Experts of a small language model.
Size: 13 layers, width 128, 11.2M parameters.
Experts: 80 tanh GELU neurons an expert, 6 picks a token.
Below are experts of layer 4 (counted from 0) of a mixture-of-experts language model. Rows are named router (the router's row for the expert), up (a neuron's input weights, with its number) and show model dimensions 0-127. Each number is 128 + 24 x the weight over its row's rms, rounded and kept within 0 to 255.
Before each expert's rows: "gets" lists some tokens that make up at least twice as much of what it gets as of all text. This comes from a sample of Wikipedia text that the model never trained on. Tokens count by the router's weight.

# expert 31
gets: " ", " |", "–", "4", "8", "5"
router [132 105 118 108 144 130 140 147 179 117 144 114 129 130 100 109  96 145 135 127 117  96 137 137 166 173  96 171 110 122 137 137  74  83 157  89  48 111 133 188 128 117  85 129 130 106 111 126  88 124  85 137 113 106 113 160  86 124 127 115 111  79 125 144 175 120 144 117 140 117 120  88 166 112 142 137 121 132 180 131 103 128 150 138 146 137 134 141 102 128 157 124 143 128  75 144 140 133 145  96 120 102 137 131 133 143 111 140 140 127 153 144 135 110 121 169 126 130 137 124 137 125 131 132 156 165 146 180]
up0 [157 147  61 126 135 128 118 103 138 116 156 123 111 136 125 169 145 136 135 129 106 123 138 109 117 148  93  90 110 156 165 128 110  72 178 111 142 166 122 140 131 122 125 131  98 122 116 159 116 127 113 119 149 126 149 164 140 145 108  88 138 114 114 132 165 143 138 146 153 134  98 113 126 121  85 125 124  98 184 121 169 109  73 117 115  94  99 137 115 134 125  90 102 133  90 130 118 116 155 150 106  68  81 159 109 118 159 156 119 116 128 162 143 130 128 130 142 151 142  86 132 144 158 140 160 118  98 171]
up1 [149 141 154 117 181 158 108 158 144 139 113 109 134 166 110 154  92 135 125 122 153 115 141 134 124 116 120 135 124 139 114 126 146 174 144 152 122  82  55 123 127 127 115 151 179  78 160 103  87 116 134 109 111 120 117  93 154 114  98 157 140 115 124 117 131 179 135 104 136 140 148  89 132 125 157 152 144 143 135 125 100 139 118 117 158 101 133 126 148 151  87 145 129 114 129 107 112 125 126 120 106 168 143 175 129  96  84 121 128 123 115 113 117 161 108 121  88 180 134 150 117 150  91 126 154 174 151 171]
up2 [161 141  96  95 122 111 112  98  97 129 117 141 175 101 118 135 168 127 161 133 151 129 128 152 170 118 119 143 116 189 105 136  93  81 158 109 124 153 107 100 157 136 122 117 118 126 117 162 164 140 108 144 129 130  79 103 109 135 152 138 135 132 157 113 121 132 145 176 100 150 145 145 109 116 144 113 127 123 183 104 131 114  88 132 162 121 121 156 131 125 131 143  81 163 112  98  95 137 154 105 141 149  87 140 114  95 119 118 130  95 118 178 101 164 123 104 118 162  75 109 126  94 128 150 101 132 128 106]
up3 [173 111 122 131 108 194  94 160 152 107 114 132 125 107 160 134 108 112 124 150 147 100 141 103 137 108 132 155 110  96 114 138 120  90 107 137 116 128 131 116 165 164 148 143 132 164 149 178 110 104 120  91 143 113 103 124 104 126 171 115 121 132 119 139 145 167  89 155  89 133 133 133 125 123  91 178  87 154 149 101  90 114 128 104 100  80 175 171  93 125 138 164 135 104  86 129 133 139 131 130 113 120 132 116 132 149 108  93 172 110  81 126 136 134 137 124 128 117 118  91 105 108 150 162 144 145 136 113]
up4 [127 145 143 107 176 112 122 151 118 109 136 140 169 140 104 127 135 117  86  76  58  94 130 128 132 146 129 138 118 165 134 102 119 100 101  94 113 125  72 135 147  86 125 166 100 145 147 154 135 136 122 176 148 156 147 146 105 116 173 149 127 110 119 113 119 120 146 178 125 130 119 128 124 131 111 123 115 131 145 153 123 126 161 188 130 155 133  99 120 149 177 122 141 121 129 130 144 138 163 102  81 166 138 124 113 128  65 101 151  88 134 151 129 130 103 155 122 121 136 112 135 109 168 111 153 121  95 121]
up5 [200 123 129  99 164 104 145 118 141 137 112 116 116 144 151  85 118 103  96 129 112 106 112  76 136 132 104 103 134  94 166 108 110 120 104 108 100 114 174 134 142 133 160  81 112 150 110 150 176 126 127 145 120 130 156 164 108 119 129 169  89 116 147 123 106 117 104 132 138 134 114 119 156 101 137 112  96 116  97 132 126 126  97 128 134 175 185 130 156 150 141 122 138 176 174 187 147  90 120 131 121 151 133 117 148 123 130 134 123 128 151 123 169 105 124 163 125 105 110 140 124 112  98 129 155 152 143 166]
up6 [149 103 139 176 119  98 146 182 131 149  69 122 144 118 158 140 115 154 165 137 148 119 136 145 118 109 142 128 110 143 156  77 123 132 122 114 148  66  87 162 167 122 108 121 132 122 141 110 116  89 139 136 116 182 147 135 116 103 187 101 145 121 113 133 129 116 158 101 107 147 127 158  92 147  92 139 117 126 104 128 141 133 138 128 137 129  98 141 113 151 154 127  87  93 106 113 112 121 141  95 121 134 166 142 142 127 121 144 173 180 102 132 134 107 156 138 127 167 136 117 103 163 141  95 181 129 124 118]
up7 [145 135 151 146 142 150 135 140  94 113 135 177 121 112 124 117 149 131 139 166  81 127 138 138 154 131 133 124 160 130 133 106 104  99 139 116 119 103  88 157 143 130 131 101 102 188 113  99 111  97 119 132 125 174  99 119 114 105 105 139  65 142 139 108 148 142 165 141 139 103 124 151 133 116 125 170 134 127 147 114 126 139 125 105 147 155  94  83 139 158 126 158 106 129 130 159 143 120 149 174 134 127 119 138 107  99 106 149 153 147 121 125  87 136 125  82 127 164  95 114 113 128  70 124 147 214 157 139]
up8 [160  86 149 145 115 135 152 173 135 129 139 130  78 156 121 127 152  98 155 140 101 119 131 126  94 110 141 146 138 156 195 149 121 132 128 119 139 116  87 117 119  77 100 114 202 116 129 139 121  93 108 105 151 127  95 126 163 109 134 123 111 108 117 134 131 158 142 104 107 122 111 164 123 124  93 141 165 152 102 118 128  99 116 104 186 108 150 114 123  94 121 141 147 123 107 102 165 135  84 117  93 139 146 128 111  87 101 122 134 118 158  93 110 113 109 160  89 131 144 144 128 148 136 166 131 156 152 162]
up9 [106 127 153  60 143 153 171 115 116 133 115 142 150 105 122 146 123 140 195  94 151  97  77 145 105 166 147 126  77 138 159 132 124  96 136 159 148 134 139  90 125 115 152 160 101 100 125 146 146 118  93  80 117 121 141 107 144 135 167 127 143 151 114 123 143 104 158 158 125 181 108 101 146 122 110 126 113 139 147 121 145 152 106  65 134 126 121 140  97 157 114 135 132 165 109 125 117 142 127 152  98 163  78 100  88 126 146 126 135 120 146 133 164 116 114 135 125 153 159 137 126 101 151 130 159 124 125 140]
up10 [108 143  92 123 107 164 170 127 121 131 132 145 128 145 121 151 106 121 163 142 123 133  89 135 160 151 166  80 143 162 131 130 129  87 104 125 100 135  99 101  57  94 145  82 112 112 108 127 159 153 133 124 137 143 119  93  94 156 188  79 135 131 142 114 115 129 113 151 126  92 116 170 106 133 117 154 184 127 144 135 114 100 116  98 110 101 138 127 141 103 126 110 156 134 123 144 119 142 112 110 143 146  72 140  99 160 137  98 144 131 106 127 156 108 148 156 142 135 103 112 161 173 115 147 123 110 125 154]
up11 [159 114  86  92 122 138 169 113 129 161 136 139 132 161 136 123 132 165 117 137 173 116 107 126 103 117 109 145 132 135 148 143 124 127 141 144  84 119 177 157 128 127 109 156 162 121 109 119 105 150 113 113 145  85 151 138 156 151 121 125 103  82 122 192 128 100 112 191 113 109 100  91 151 119 162 140  79 123 146 153  95  81 110 111 181 116  96 176  88 122 128 117 134 132 124 144 132 114 155 126 119  99  84 136 147 115 132 116 124 117 112 158 108 114  92  98 124 147 107 101 105 130 137 157 142 117 143 115]
up12 [146 129 100 107 112 126 153 167 144 118  99  97 161 159 125 149 131 111 130 132 105 115 132 127  85 116  90 165 121 122 127 158 119  89 105 154 113  84 102 134 148 122 128 134 139 173 129 142 137 113  83 119 143 130 118 134 134 108 119 153 136  71  97 102 156 128 123 133 131 147 127 138 129 149 115  93 129 170 139 127  70 130 190 110 128 118 147 101 118 116 176 135 120 139  83 134 138 115 146 119 102 171  55 167 145 153 112 117 157 122 128 125 147 142 147 125 168 100  80 100 149 135 171 143 128 150 152 121]
up13 [159  63 139 115 131 107 158 145 176 116 125 134 119 113 128 117 116 136 136 135 108 142 143 129 124 156 107  97  73 152 120 157 106 147 114 119 150 131 124 141 120 150  90 154 120 133 130 116 108 107 115 127 116  76 139  99  78 155 116  91  73 152 136 151 148 125 156 120 121 114 136 109 102 140 149 125 139 112 162  83 123 110 119  97  84 150 126 167 127 150 114 102 116 170 120 119 149 167 113 127 132  93 164 157 158 125 107 166 119 117 148 186 145 134 120 127 146 110 126 153  59 116  95 151 150 120 112 115]
up14 [112 135 131 189 174 135 171 142 125 152 139 159 119 147 191 176 139 147 127 111 176 102  94 106 120 112 101 177  75 129 154 150 121 153 130 109 149 167 131 129 119 133 121 172 130 162 126  92 157 141 157 136 139 108 115 138  87 102 132 135 129 132 137  84 132 123 137 154  96 154 106 127  91 137 175 142 159 100 127 114 128  79 117 125 121 134 134  94 137 126 129 123  86 139 107 115 119 123 156 132 126 121  99 100 176 112 138 109 114 152 161 104 138  86 111 137 124 141 141 111 136  90 144  94 115 117 118 137]
up15 [117 112 113 121 131 103  96 115 105 107 171 149  76 178 146 127  90 107 131 121 149 158 123 133 139 106 100 142 110 110 152 135 154 128 142 140 193 109 145  95 120 140  98 142  75 143 164 166 117 138  72 107 153 124 128 113 149  81 126 106 171 131 108 135 119 106 110 109 156 134  90  98 153 145 173 136 119 185 114 153 140 150 144 149 123 127 117 128 120 153 107 147 162 139 119 122 153 125 112 156 102 131 107 152 111 133 121 128 134 109 109 117 154 114 197  99 121 161 133 100 159 131 153 106 154 130 102 122]
up16 [100 114 117 134 140 136 148  95 126 105 156 149 122 112 129 114 135 163 110 114 159 137 133 161 144 138 151 204 141 164 157 144 151 121 131 144 105 129 148 121 133 111 115 107 114 160  87  60 164 135 125 125 115  95 137 174 125 136 118 140 115 112  89 119 105  93 179 126 141 143  87 122 136 176 134 137  98 131 133 120 129  93 134 110 133 114 136 115 134 127 128 137 103 108 130 157 182 170 111 151 127 149 127  94 111 101  73  90 124 171 160 105  95 112 126 146 145  94  93 116 131 125 105  79 150 119 125 138]
up17 [160  77 159 141 164 135 142 151 126 114 109 160 113 139 173 149 112 143 161 125 103 141 137 136 198 116 105 164  85 158 164 111 132 114 136 138 153 123 133 109 143 154 151 151  74  89 141 108 160 129 113 145 128 164 153 131 140 122 155 127 126  85  98 129  68 117  76  98 109 114 116 128 142 118  63 115 118 125 102 147 131 137 107 121 143 121 116 123 120 146 120 142 158 124 110 104 140 132 114 121 158 132 151 131 186  92  94 151 118 160 151 143 123 125 107 141 146 141 109 162 123 137 144  86 146 157 135 128]
up18 [ 71  94 135 129 165 172 145 120 124 126 139  96 120 142 150 135 102 130 147 126 140 100 117 160 132 131  91 156 113 123 118 119 122 158 126 108 124 107 136 155 136 142 113  87 137 126  91 149  99 137 110 108 123 166 126 155 143 135 157 167 157 107 102 109 156 143 137  87 136 133 122  75 146 138 108 107  89 152 159 125 115 193 136 156 151  85 148 155 132 152 143 110  89 115 112 135 127 126  92 141 139 127 130 172  96 138  99 129 152 156 119  84 140  87 140 161 147 167 109 130 151 165 120 160 172 144 145 153]
up19 [141 107 130 105 103 125 112 172 135 148 137 123 112  95 159 141 123 152  88 112 168 160 173  91 164 139 105 144 146  93 135 140 118 125 135  86 127 141 114 109 151 159 129 133 125 118 107 158 114  70 108 139 111 125 130 131 143 136 184 142 160 113  79 124 116 132 107 130 158  85 129  75 144 119 132 114 100 122 161 106 127 146 126 134  97 111 125 136 117 102 149 138 137 137 140  71 161 141 124  95 118  96 111 106 133 143 104 128 115 142  98 181 146 115 178 143 129 123 148 162 153 156 122 117 115 150 152  60]
up20 [116 140 109 155 134 126 135 150 119 102  82 148 102 153 103 202 128 125 131 121 134 167 184 164  84 141 134 131  86 144 127 143 118 130  93 125 143  94 123 138 115 143 149 128 146 122  71 124 105 111 141 110 148  94 148 124 176 156 121 105  75 144 145 124 115 146 142 115 129 135  79 126  91 104 138 115 141  94 111 127 163 171 113 133 132 117 116 123 169 145 147 152 121 121 162 113 108  90  94 105 144 118 113 108 160 130 153 103 142 112 137 105 148 133 105 109 122 107 151 178 117 118 104  81  95 158 110 131]
up21 [155  94 139 165 129  99 139 123 153 122  85 112 164 113 129 157 115 145  98 139 144  74 117 118 135 127  66 129 171 137 149 156 148 111 134 161 170 130 114 145  80 135 134 128 124 163  84 135 132 100 143 109 132 130 158 106 123 100 147  81 128  85 142 179 106 154 108 113 123 139 102 129 106 168 140 103 137 127 133 116 114 146 118 125 153 137 147 166 139 144 118 100  96 102 100 139 107 148 126  71 137 120 146 169 110 122 105 135 148 138 108 121 115 106 150 134 134 120 172 141 109 113 123 182 148 178 139 160]
up22 [157 132  82 142 131 155 134 137 135  95 114 114 131 128  86 162 109 127 134 128 107 124 150 128 160 120  81 113 157 137 172 135 155 106 110 134 139  82 123 130 123 134 159 107 137 145 113 175 153 101 112 142 112  96 130 124 115 138 181 136 106 102 117 106 141 147  96 110 110 133 102 181 115 128 135 130 106 120 122 122 111 128 124 129 113 105 105 118  77  60 172 145 117 151 110 128 162 110 139 116 138 127 129 156 182 122 103 116 108 147 126 144 116  91 187 151 123  92 113 149 155 165 110 169 173 120 156 156]
up23 [132 132 150 138 132 121 136 159 134 109 129 109 124 118 129 146 127 119 107 145 108  97 128 141 134 156 113 155 110 141 117 106  89 102 127 102 110 118 108 139 113 162 142 121 204 155  93  96  80 106 152 139 148 123 139 167 115 111 137 111 119 149 142 116 172 141 127 149 124 127 142 107  87 146  92 105 116 155 115  98 143 130 146 139 177 124 158 112 210 125 134 143 147 168 151 122 152 113 109 112  99 128 132 140 125 129 108 122 163 103 171 124 134 122 119 128 177 167 122 110 150 106  77  49 125 126 136 155]
up24 [116 108 144 124 150  98 160 112 145 140 102 114  85 111 118 137 127 119 152 142  79 113 103 120 135  97 144 125 102 132 120 145 143 149  57 119 117 167 114 101 155 161 139 125  97  74  98  97 118 106 108 156 105 131 136 183 147 155 109 122 102 102 114  63 135 134 158 147 140  99 116 133 131 194 140 111 105 138 105 134 146 140 179 155 118 141 131 131 122 120 149 134 134 123 140 137 169 120 148  58  85 132 123 164 107 145 100 130 125  99 136 121 140 123 116 148 140 143 120 121 117 107 148 154  99 136 129 168]
up25 [144 177 142 116 137 117 136 126 116 135 141 144 141 183 108  95  91 123 115 119 108 130 161 115 123  75 126 143  92  71 126 110 147 111 134 111 116 134  96  97 134 122 111 111 123 132 120 176  81 129 115 104  97 102 113 102 110 129 171 133 142 114 120 116 133 118 144  99 136 129 146 102 129  91 102 110 137 133 115 128 124 132 161 130 105 147 105 149 133 176 121  92 165 127 146 142 123 128 129 124 132 165 154  95 144 158 126 133 128  75 175 158 138 168 156 125 107  80 135 163  69 151 169  89 146 129 157 160]
up26 [ 91 148 176 138 132 149 150 116 137 162 108  85  81 145 176 129 163 147 156 119 100 144 126 151 124  91 128 142 143 137 129 177 140  87 102 145 166 109 115 165 167 131 143 107 153 131 119 124 116  41 146 132 105 112 123 133 133  99 111  92  98 128 136 103 138 124 126 164 112 119 121 140 110 136 128 143 140  78 182 122 127 187 117 113 111 153 122 128 126 143 110 140 140 134 146 133 126 113  78 111 132 107 113 155 157 106 118 104 128 155 134 138 101 119 113 106 134 149 119 152 119 125 153 158 172 142 132  84]
up27 [128 149  90 148 135 164 128 131 151 140  99  98 121 144 127 112  93 161 103 146 115 151 124 145 168 128 116 109  91 140 112 117 140 136 160 121 157 144 101 137 142 117 165 155  85 156 156 113 114 122 137 170 145 103 131  72  86 101 138 145 133 135 108 136 125 119  93 135 123 138 145 135  96  71 141 131 173 147 161 144 114 170  95 151  66 124 104 141 118 120 120 142 108 147  97 128 132 138 159 145 144 128 105 145 141  96  86 160 160 153 108 140  96 132 157 185 155 127 140  89  96 131 164 104 113 117 117 112]
up28 [147 123 125 122 129 113 124 132 159 139 138 117  88 132 151 144 146 110 102  85 139 111 147 146 147  90  91 119 180 170 193 167 127 127 129 123 142  98 108 121 115 120 115 138 106 119 158 165 151  92 115  87 153  99  96 163 122 113 116 133 126 126 117 139 140 100 136 140 133 131 115 110 143 110 129  88 123 110 140 134  75 118 142 124 181 111  99 141 162 119 173 121 155 103 136 103 119 130 111  91 106 164 128 128 106 100  98 101 142 102 127 146 158  87 125 160 152 157 122 121 141 135 106 154 208 129  99 146]
up29 [133 121  74 127  82 103 118 171 125 120 142  87 108  74 146 168 112 188 134 138 129 124 125 175 165 139 138 115 139 116 137 142 133 103 136 102 141 126 109  94 132 107  98 108 114  92 127 143 106 128 107 108  93 158 101 150  82 114 109 108  76 148 113 134 100 141 124 118 134 141  92  89 128 160 115 159 103 142 178 168  85 141  91 130 138 136 114 148  93  98 130 100  98  83 133 138 118 141 136 104 120 125 138 135 119 102 145 142 142 151 105 149 119 156 132 170 135 152 115 128 145 105 139  98  88 142 134 147]
up30 [ 87 124  99 144  80 102 167 161 149 141 151 111 179 101 134 162 108 114  99  99 141 136 149 150 144 158 139 125 114 158 120 155 119 192 143 140  91 155 114 137 119 135 116 145 139  92  70 139 121 122 158 137 114 110 117 125 102 145 165 112 154 115 162  84 132  95 130 172 114 118 161 119 129 112 142 140 119 112 155 160 129 125 130 105  96  83 102 142 184 141  96  86 152 114  77  82 131 123 125  97 151  98  98 114 130 153 122 124 145 132 149 135 115 157 138 113 148 129 133 131  93 128 137 111 127 103 128 127]
up31 [144 134 131 119 146 139 177 111 144  90 113 104 126  96  72 123 137 163 129 165  99 104  92 117 141 164 115  91 129 138 171 144 110 122 145  86 117 105 124  80 133 108 103 125 131  87 129 186 118 151 137 140 140 120 119 153 137 137 147 153 101 116 131 150 139 131 187 141 140 124 119 102 169 115 132 157 169 115 163 162 145 135 101  86 136 123 139 113 107 109 143  87 105 127 100 102 108 134 161 104  97 139 132 113 139 132 139 136 121 145 177 165 128 154 103 125 155 142 139 113 139 102  61 149 148 114 126 156]
up32 [ 96 138 161 115 121  93 112 158 121 120 197  88 134 186  97 149 152 155 167 136 132 144 118 133 125 131 106 157 153 127 164 145 119  89 136 154 124 127 123 156 108 114 141 122 162 132 150 133 121 166 109  78  85 132 164 158 156 114 135 117 135 115 128 107 154 133 112 155 196 121  99 113 132 150 132 104  71 142 182 141 154  92 139 122 143 157 125 148 121 106 126 105 134 165 108 124 122 121 130 120  88 101  95  98 124 146  91 117 127 122 140 121  67 124 152 110 129 129 116 131 131 136 133 112 116 110 100 147]
up33 [174 118 138 103 158 143 144 110 123 106 113  89 130 132 117 131 126 103 154 147 107 135 161 141 158 133 134 146 155 131  94 126  79  86 138 154 113 115 171 118 139 112 146 124 161 131  99 118 165 106 136 142 100 114 124 118 145 113 152 138  92 102 185 145 161 116 125 122 140  80 118 130 133 124 106  61 136  94 118 101 105 145  91 122 135 154  89 125 133 144 132 117 137 124 123 157 152  90 125 115 136 194 122 125 146 131 129 101 154 112 135  89 180 150 123  88 121  96 118 124 124  88 105 161 149 157 179 130]
up34 [169 127 102 148 141 102 139 172 142 143 132 115 149 106  97 127 115 131 141 124 106 138 169  78 103 150 133 145 100 128 145  88  85 112 140 156 146 157 135 171 102 139 124 140  92 146 113 131 155 132  92  99 131  94 107 105 111 123 195 120 116  94 119 108 102 138  86 133 135 141  88 126 130 161 140 159 156 140 138 124 139 112 116 129  94 114 147 166 140 123 171 169 122 167 118 111  66 161 172 145 118 147 150 120 143 166 120 133 132  85 121 101 109  98 138 126 121 102 142 158 120 138 135  96 124 110  95 143]
up35 [169  94 103 139 113  92 125  90 113  62 116 109 167  81 140 145 150 131 143 139 121  70 141 148 145 100 103 129 118 123 137 106 117 129 105 141 106 108  81 151 115 155 126 129  93 126 136 147 173 139 136 128 111 143 144 114 124 124 154 120 136 141 140 153 110 104 165  98 129 137  86 187 110  89 104 134 124 142 120 115 129 108 134  86 140 101 128 156 136 169 127 155 158 151 140 123 139 154 121 110 179 133 153 125  98 120 121 133  95 144 149 102 179 129 125 166 136 113 145 120 163 120 157 104 142 139 154 183]
up36 [114 120 149 110 127 120 182 137 125  82 121 143 132 146 159 115 107 151 147 142  92 133 193 153 148 169 144 110 150  76 154 116 110 147 133  98 127 144 133 154 107 152  96  94 135  96 136 168  85 136 101 138 151 129  67 131 136 106 130 138 130 127 118 104 131 140 116 107 122 112 130  61 137 113 156 110 120  98 113  90 161 140 118 162 115 116 120 148 153 172 171 158 159 115 123 125 121  88 156 131 133 110 147  80  96 137 106 138 140  90 112 166  95 154 139 114 126 162 131 123 147 112 149 120 139 132 118 139]
up37 [139 131 156 129 120 101 106 144 107 136 146 103  72 134 122 128 123 122 159  88 152 110 118 106  87 113 116 185 125 157 128 114  86 137 124  80 137 118 121 192  99 128 149 128 142 164 122 126 160 118  97 120 108  83 140 116  82 136 134 115 126 155 121 134 125 115 146  97 165 174 144 129 147 146 130 108 111 149 145 128 119 133 124 128 107 105 129 142 145  82 202 161 127 124 146 129  92 176 106 156 119 142 142 165 116  98 134 158 131 132 139 152 149 124 132 143 109 103  56 105 140 114 134 114 154 135 129 151]
up38 [147 108 141 150 139 100 122 181 111 140 151  79 140 145 109 121 119 151 131  86 184  95 127 128 128  91 125 139 150  85 154 115 138 108 121 121  89 123 105 113 158 125 115 133  85 130 145 131 123 119 130 109  99 139  93 172 127 128 114 116 175 136 134 118 194 191 128 105 137  96 134 125 116 137  96 108  75 167 146  99  82 150 104 114 131 159 118 100 102 133 130 129 128 123 144 112 167 110  82 135  93 119 114 138 151 145 123 146 137 142 147 166  91 107 125 142 146 139 152 138 153 140 175 144 135 118 142 151]
up39 [127 124 169 115 137 109 137 145 124 103  85 121 144 109 122 172 100 142 125 144 118 107 148 179 165 160 143 122 113 105 118 103 112  80 101 134  73 127 135 114 144 110 119 166 110 116 106 131 111 143 142 123 122 117 109 148 132 130 115 110  90  93 108 180 144 152 126 140 136 104 173 126 100 144 122 112 118 135 117 128 100 103 171 158 121  95 116 126 112 148 109 100 179 157 131 120 105 142 163 111 112  93 161 117 111 155 130 141 152  96 175 181 141 150  99  98 150 114 114 155 141 115  92 138 137  69  97 110]
up40 [166  83 131  93 144 118 102 177 128 107 125  80 126 149 124 107 121 147  89 137 144 112 143 126 134 153 122 127 133  83 163 126  84 120 118 175 123 100 136 146  99  81 106 125 130 139 108 122 101 140  84 109 126 145 131 138 105  87 111 127 134 118  93 114 155 139 120 111 163 150 144 178 142 107 109  93 122 150  95 137  96 117 165 134 176  81 138 147 119 163 165 128 134 145 121 111 115 125 124 135 109 148 133 125 156 123  78 129 130 152 136 138  85 125 125 171 140 122 129 135 162 156 149 126 153 188 145 167]
up41 [138 155 186 141  92 104 116 132 160 163 121 138 151 125 117 136 148 149 180 149 144 121 141 107 123 136 119 130 105 136  95 112 127 132 167 177 105 129  82 153 177 168 102 105  95 125  82 138 135 143  86 152 106 138 110 115 148 115 135  95 127 119 137 134 140 142 117  87 153 164 143 116 136 177 130  98 127 116 137 113 122 106 106 115 150 119 113 157 108 155 129 108 126  94  77 112 116 149 123  90 132 139 164 143 120 133  96 187 142 126 160  90 138 119 112 187 112 136 112 112 145 157 160 104 113 105 125 115]
up42 [167 170 112 126 122 130 132 130 124  92 129 160 157  91 121 177 137 105 144 106 124 121 105 169 192 150 140 162 146 126 102 120 122  85 134 132 111 129 110 130 100 109 112 173 100 120  97 161 104 147 151 147 134 128 160 114  96 130 132 125  96  80  93 169  95 112  89 112 168 103 121 162 109 133 137 126  79  94 137 145 107 123 104 154 119 113 112  87 125 133 171 117 111 146  84 139 118 151 147 122 166 136 166 124 137 135 108 142 133 144 162 134  92 135 119 158 111 122 132 170 141 102 110  97 127 101 119 116]
up43 [153 158 149 105 105  95 127 138 144 140 156 145 158 128  78  95 131 163 122 111 121  81 147 108 160 185 151 113 131 150 130 144 133 136 113 157 100 124 141  97 139 173  98 166 104 132 176 107 131  99 161 100 160  93 130 144  99 146 144 120 101 133 132 153 134 151 146 135 145 121 145 160 105 114 150 122 115 126 141  90  94  96 149 127  96 124 128 129 113  65 111 109 116  98 105 141 138 133 174  97 154 150 103 132 145 178 116 137  92 141 156  92 107 139 118 131 137 101 153 157 123 112 138 128 158  86 104 135]
up44 [155 140 115 144 108 153 117 130 123  98 162 100 143 150 111 111 109 118 133  90  78 161 153 128 134 100 113 187 116 160 155 111 113 121 130 138 114 110  89 127 166 118 147  87 120 127 124 145 139 119 143 148 120 110 101 124 121 124 139 120  69  79 117 189  96 167 120 139 134 147 127  95 158 117 158 151 113 148 184  77 110 110 107  93 124 163 152 141 116 145 123  98 126  86  84 164 143 147 138 105 145  98 154  94 168 107 136 130 122 144 111 127 138  97 139 150 123  95 147 139 106 159 138 149 140 124 135 131]
up45 [137 100 101 108  82 164 145  96 161 140 154 153 103 122 141 110 115 136 122 168 131 185  96 155 144 132 115  79 129 113 149 136 116 156 199  96 137 117 115 106 107 143  84 142 137 134 111 156 160 127 101 140 103  61 163  94 147 134 110 109 105 119 137 123 129 101 136 127 123 135 112  99 170 103 163 137 112 156 155 152 114 127 142  83 130 133 152 122  92 160 106 133 165 122  89 139 174 114 136 144 141 173 147 120 107 130 142 155 145 150 134 124  98 129  99 155 131 114 113 114 131 158 133  97 153 134 132 124]
up46 [149 148 147  97 166 142 116 126 149 116 128 122 154 148 148  86 129 167 139 140 135 111 118  96 119 130  94 132 146  89 120 124 146 166 118 165 154 120 137 122 109 134  90 149 148 114 150 127  91 124 145 105  98 124 102 158 125 113 134 180 101 124 187 105 154 105 114  86 123 154 132  98 154  85 133 126 143 143 140  93 140 144 173 105 145 142 142  87 126 113 146 112 134 133 133 124 155 148 144 116 153 182 135 182 127 135 120 108 109 106 171 115  74 164 132 141  74  74 145 165 126 118 106 130 114 125 134 128]
up47 [124 157  94 149 170  99 139 105 146 122 148 110 135 133 114 140 164 152 122 140  86 144  93 139 141 122 126 123 102 101 176 145 103  81 139 111 156 148 107 142  83 152 111 106 115 119 142 122 145  96 100 159 109 131 137 115 140 123 167 122  79 147 110 151 143  94 137 113 137  92 118 154 132 157 182 129 186  84 104 135 149 126 131 113 110 119 115 135 125  71 148 103 132 153 114 181 109 154 133  96 115 149 136 129 114 124 183 132 136 161 180 119  98  92 110 113 157 122 129 152 101 108 134 118 123 136 151 131]
up48 [126 105 122 145 155 109 143 129 134 126 152 147 129 101 153 116 108 143 141 104 148 163 155 148 170 175  94 137 133 139 148 119  78 163  93  80 114 114  92 118 145 124 105 115 124 103  92 141  76 141  91 138 119 157 137 129 122 132 144 156 140 172 119 124 177 166 114 152 128 100  98 100 153  73 163 176 141 142 151 107 119 126 113  96  81 126 103 134 122 110 102 119 136 150 159  90 140 104 133 134 133 112 108 128 116 164 123 167 135 174 154 113 131 119 122 153 144  93 107  92 150 149 155 124 122 125 115 158]
up49 [109 121 127 107 173 100 122 128 124 107 120 140 109 179 113 162 115  85 168 148 154 159 145  72 126 136 114 125 133 137 125 122 110 141  93 115 101 128 152  94 135 135 133 140 113  96 117  90 141 133 104 144 133 141 101 162 145 132 144 167 157 139 149 118 136 170 122  76 152  75 142 134 121 142  75 101 156 119 144 122 140 149 174 141 135 102 138 119 124 184 158 121 106 162 121 133 117 142 125 103 116 138 106 118 134 121 161  93 126  87 168 142 139 165 128 108  60 117 139 119 148 176 140 118 129  93 123 131]
up50 [199 105 145 114 116 111 138 125 199 124 110 131 142 131 101 148 155 121 143 132 167 134 120 131 137 159 122 121 119 113 131  96 108  83 127 122 104 141 116 132 115 108 110 143 144 129 123 124 131 133 102 166 139 150 154 133 117 136 114  99 107 171 120 101 157 130 139 105 125  80 148 130 113 134  83 140 127 104  97 110 159  66 168 153 159 127 135  98 115 166 126 126 113 149 127  96 167 114 123 123 112 103 103 125 113 116 138  93 154 114 125 148 138 207 136 116  98  95 118 118 135 166  77 171 123 121 157 131]
up51 [131 155 123 117 130 129  92 158 144  99 130 119 126 108 113 136 161 106  88  75 130 166 136 101 130  91 141 112 105 156 162 103 150 177 139  95 128 115 107 128 178  85 122 122 171 114  80 157 129 155  94 124 117  98 127 111 108  75 129 113 111 144 118  95 141 115 139 119 120 126 126 141 112 111 113 168 131 105 116 138 144 165 161 131 132 120 162 118 106 123 168 136 129  94 157 164 163 137 160 125 104 152 151 129 105 128 133 108 137  74 116  95 138  86 124 146  84 136  96 128 121 174 121 121 151 120 137 172]
up52 [163 140 138 133 138 129 170 163  89 119  92  95 185 136 143 114 135 111 131 105 156  79  92 124 134 100 128 120 162 161 117  90  86 122 175 122 139  86 119 147 117 136 138 135 110 125 117 161 177 144 165 122  95 140 140 145 120 123 125 137 100 101 113 170 146 107 141 133 149 114  91 113 116 112 151 116 129 119 118 143 119 104 157 105 161 144 133 127 142 135 123 135 131  88 130 117 122 173 118  90 137 153 151  86 144 114 106 153 164 130 167  99 143 109  77 126 107  86 122 150  86 105 120 112 171 126 104 156]
up53 [117 121  87 105 132 125 101 143 125 136 130 163 155 113  96 146 136 141 120 155 151 122 123 153  78 154 106 142 123 178 178 114  87 125 153 150 113  93 135 174 173  85 124 144 124 139 126  76 126  99 149 114 153 121 131 153 135 142 131  89 127  83  98 114 153 162 119 132 133 112  83 138 156 140 114 145 159 136 170 149 128  91 142 123 138 105 142 108 128 146 138 164 141 151  95 140 130 172  85 106 131 125 133 128 137 108 116 106  71 159 115 112 117 128 179 140 156 148 170 144 110 102 106 104 146 114 131 149]
up54 [156 103 114 153 156 157 131 141 131 148 152 122 152 174 113 153 128  88 133  66 138 139 153 141 128 125 149 155 134 120 154 136 108 126 128  66 117 135 140  87 124 132 114 114 113 132 161 122 173 106 119 133 125 105 159 121 156 140 140 107 106 155 121  97 117 109 114 130 120  54 111 103 129 101 101 123 104 148 159 104 144 135  87  90 131 136 124 112 180 106 126 146  84  91 108 164 130 151  99 136 117 120 141 121 151 111 108 151 146 164 145 113 116 107 102 165  88 174 137 131 112 132 137 129 167 179 137 103]